Experts of a small language model: a sigmoid router.
Below are experts of layer 7 (counted from 0) of a mixture-of-experts language model. Rows are named router (the router's row for the expert), down (a neuron's output weights, with its number) and show model dimensions 448-479. Each number is 200 + 20 x the weight over its row's rms, rounded and kept within 0 to 999.
Before each expert's rows: a language model's description of what the expert responds to. This comes from a sample of Wikipedia text that the model never trained on.

# expert 16
What it handles: Word-internal pieces and suffixes of abstract nouns, often after a Re- prefix in military or institutional text, such as Resurrection, Retention, responsibility.
router,199,200,187,215,206,166,206,178,239,211,166,183,193,183,178,243,174,184,210,221,203,177,217,211,215,201,195,207,221,172,212,163
down0,181,232,192,215,204,233,226,183,234,191,192,206,185,208,218,211,186,165,181,179,176,231,210,213,218,235,155,209,188,202,240,190
down1,207,193,187,199,219,242,166,172,212,153,225,208,209,174,206,176,212,196,184,192,207,194,192,174,204,183,197,177,209,195,202,207
down2,203,227,188,213,181,212,217,205,184,181,227,201,182,222,217,192,170,195,205,205,192,194,146,196,172,191,182,223,197,166,200,193
down3,176,195,213,186,222,178,214,192,202,180,205,187,185,223,184,171,205,212,200,201,145,188,209,186,217,199,196,204,185,197,196,202
down4,187,182,197,220,212,192,208,214,223,182,188,177,199,184,207,155,176,174,195,202,213,189,204,205,221,183,176,170,211,221,154,196
down5,218,200,206,161,214,195,246,196,198,172,216,160,196,209,182,214,208,188,211,160,194,220,209,224,180,201,168,238,189,210,226,181
down6,191,211,176,226,220,194,228,235,179,200,176,209,204,167,194,209,205,234,229,190,161,173,196,163,214,233,219,203,185,195,191,206
down7,186,169,159,217,215,221,189,254,224,214,186,233,195,201,153,197,210,177,218,202,174,201,233,200,203,203,191,220,178,197,181,235
down8,184,201,218,172,217,162,186,202,192,203,182,226,213,229,196,168,199,199,219,178,175,200,210,223,240,194,171,234,202,225,163,171
down9,240,188,177,200,199,224,174,279,161,189,199,185,204,206,225,171,189,227,202,206,206,189,158,214,208,227,164,231,215,220,207,167
down10,206,179,237,161,210,234,199,247,202,184,209,203,194,223,183,176,190,209,183,195,203,219,198,246,194,215,216,239,181,194,193,187
down11,210,173,216,230,179,179,204,185,217,217,167,187,189,199,174,192,198,204,187,205,203,198,226,198,230,222,191,185,206,198,207,187
down12,183,214,180,160,223,228,186,196,229,201,197,226,163,214,197,203,214,193,153,217,174,204,176,193,203,186,173,190,169,190,204,189
down13,193,173,214,196,191,192,211,152,195,233,233,197,208,198,200,201,203,208,230,215,222,192,203,211,219,198,218,181,185,217,220,199

# expert 49
What it handles: Color, nationality and direction words starting names, such as English, White, North, High Sheriff; also mid-name d pieces.
router,181,192,183,191,161,181,202,185,184,197,152,236,217,187,192,231,203,171,206,222,176,201,237,213,207,159,205,229,199,194,187,199
down0,198,200,231,210,195,217,189,227,231,202,206,170,177,208,196,168,184,217,200,203,223,207,213,211,209,213,192,236,184,215,229,173
down1,180,215,207,175,220,179,191,205,195,196,226,183,220,208,197,211,178,213,203,201,189,218,181,198,215,200,211,177,199,220,221,197
down2,182,210,181,196,227,203,199,232,196,185,209,215,202,190,195,216,183,211,186,197,179,209,174,211,226,193,186,219,183,193,210,180
down3,209,228,197,176,226,208,190,203,191,230,207,196,202,214,175,195,221,171,190,210,202,189,201,186,251,194,200,203,201,208,175,222
down4,175,206,234,208,190,216,218,204,208,179,217,175,174,186,178,213,187,191,195,197,229,214,249,206,220,195,184,226,215,210,197,237
down5,241,176,190,192,215,195,199,198,181,181,195,167,185,175,229,181,186,247,197,205,206,194,179,175,177,187,163,186,185,221,184,196
down6,187,202,195,201,228,209,212,231,195,238,213,207,183,176,223,219,201,188,240,186,192,181,193,148,242,176,211,206,232,176,166,153
down7,195,215,183,181,222,230,217,190,196,199,220,207,160,203,185,203,182,181,206,177,209,183,189,224,196,214,199,217,214,192,173,206
down8,228,209,210,222,211,192,211,204,179,165,209,205,206,210,217,221,233,216,180,180,204,178,238,190,220,217,208,182,225,186,193,210
down9,251,183,171,205,205,222,203,222,182,201,220,208,195,177,217,184,215,218,228,237,200,168,156,175,226,189,163,191,184,180,201,225
down10,213,182,211,167,221,250,202,201,169,200,229,210,187,216,214,187,220,179,186,210,209,236,194,200,217,167,184,211,217,225,238,219
down11,202,221,209,197,202,213,186,204,207,205,152,218,197,217,198,209,202,189,186,202,210,171,246,226,243,207,187,184,240,195,191,201
down12,183,235,216,188,210,198,191,164,192,203,196,196,180,195,215,197,205,208,192,183,208,205,219,208,232,198,235,175,205,196,188,204
down13,212,237,176,217,219,155,212,172,184,199,195,225,196,189,213,218,232,204,218,197,227,234,182,218,138,185,173,193,176,165,236,201

# expert 12
What it handles: Tokens in music articles and infobox lines about albums, songs, bands and labels, such as Label:, album, band's, and Released.
router,157,174,170,196,164,219,219,164,198,194,168,210,184,175,214,243,210,197,208,191,181,184,193,211,215,191,198,230,222,204,225,181
down0,195,227,193,205,247,206,179,200,222,189,203,203,205,201,183,164,204,192,211,240,205,218,214,197,226,202,200,186,195,223,216,173
down1,220,243,207,180,177,247,189,155,196,174,228,207,172,206,202,168,159,204,158,215,221,176,200,178,201,204,186,192,169,208,244,203
down2,158,209,205,218,197,174,202,204,181,187,205,208,213,230,190,179,175,177,235,204,189,219,211,219,211,184,183,204,185,199,178,200
down3,169,209,190,190,230,199,178,185,195,223,203,179,198,168,175,175,167,212,187,224,183,182,178,223,215,212,213,192,218,190,177,233
down4,185,196,219,195,209,233,210,197,174,179,218,206,164,184,174,191,223,186,162,190,216,194,172,222,202,198,175,212,224,216,181,202
down5,218,178,192,200,223,209,197,222,201,239,187,164,172,216,189,233,211,181,216,179,191,193,217,228,187,204,168,197,218,203,227,177
down6,204,190,213,181,220,224,181,167,204,180,194,212,193,187,209,194,204,219,176,199,209,216,218,185,200,203,181,197,183,195,192,213
down7,184,163,173,188,205,174,228,212,225,202,183,207,181,199,167,210,182,174,163,151,165,180,174,177,208,240,189,231,166,189,187,201
down8,195,217,216,206,200,195,196,171,216,172,217,215,191,188,233,187,217,165,189,173,190,200,248,222,243,198,219,201,222,192,177,218
down9,196,202,192,180,243,187,206,249,177,190,203,202,204,217,213,181,200,208,195,215,197,177,178,198,216,168,164,213,186,187,207,206
down10,176,196,189,195,234,241,169,224,167,162,183,237,213,244,198,202,201,226,215,217,213,225,204,218,205,179,209,252,201,225,223,177
down11,215,215,193,205,215,214,205,210,221,217,183,221,208,241,198,183,208,175,197,222,199,153,221,214,233,207,192,211,170,202,208,206
down12,161,199,207,202,181,192,205,167,206,191,185,215,167,173,172,208,191,184,212,218,243,202,218,206,218,208,217,189,201,190,227,182
down13,223,226,223,175,189,227,169,154,202,213,184,201,214,193,222,201,219,220,201,185,198,178,181,218,186,229,247,193,196,195,210,188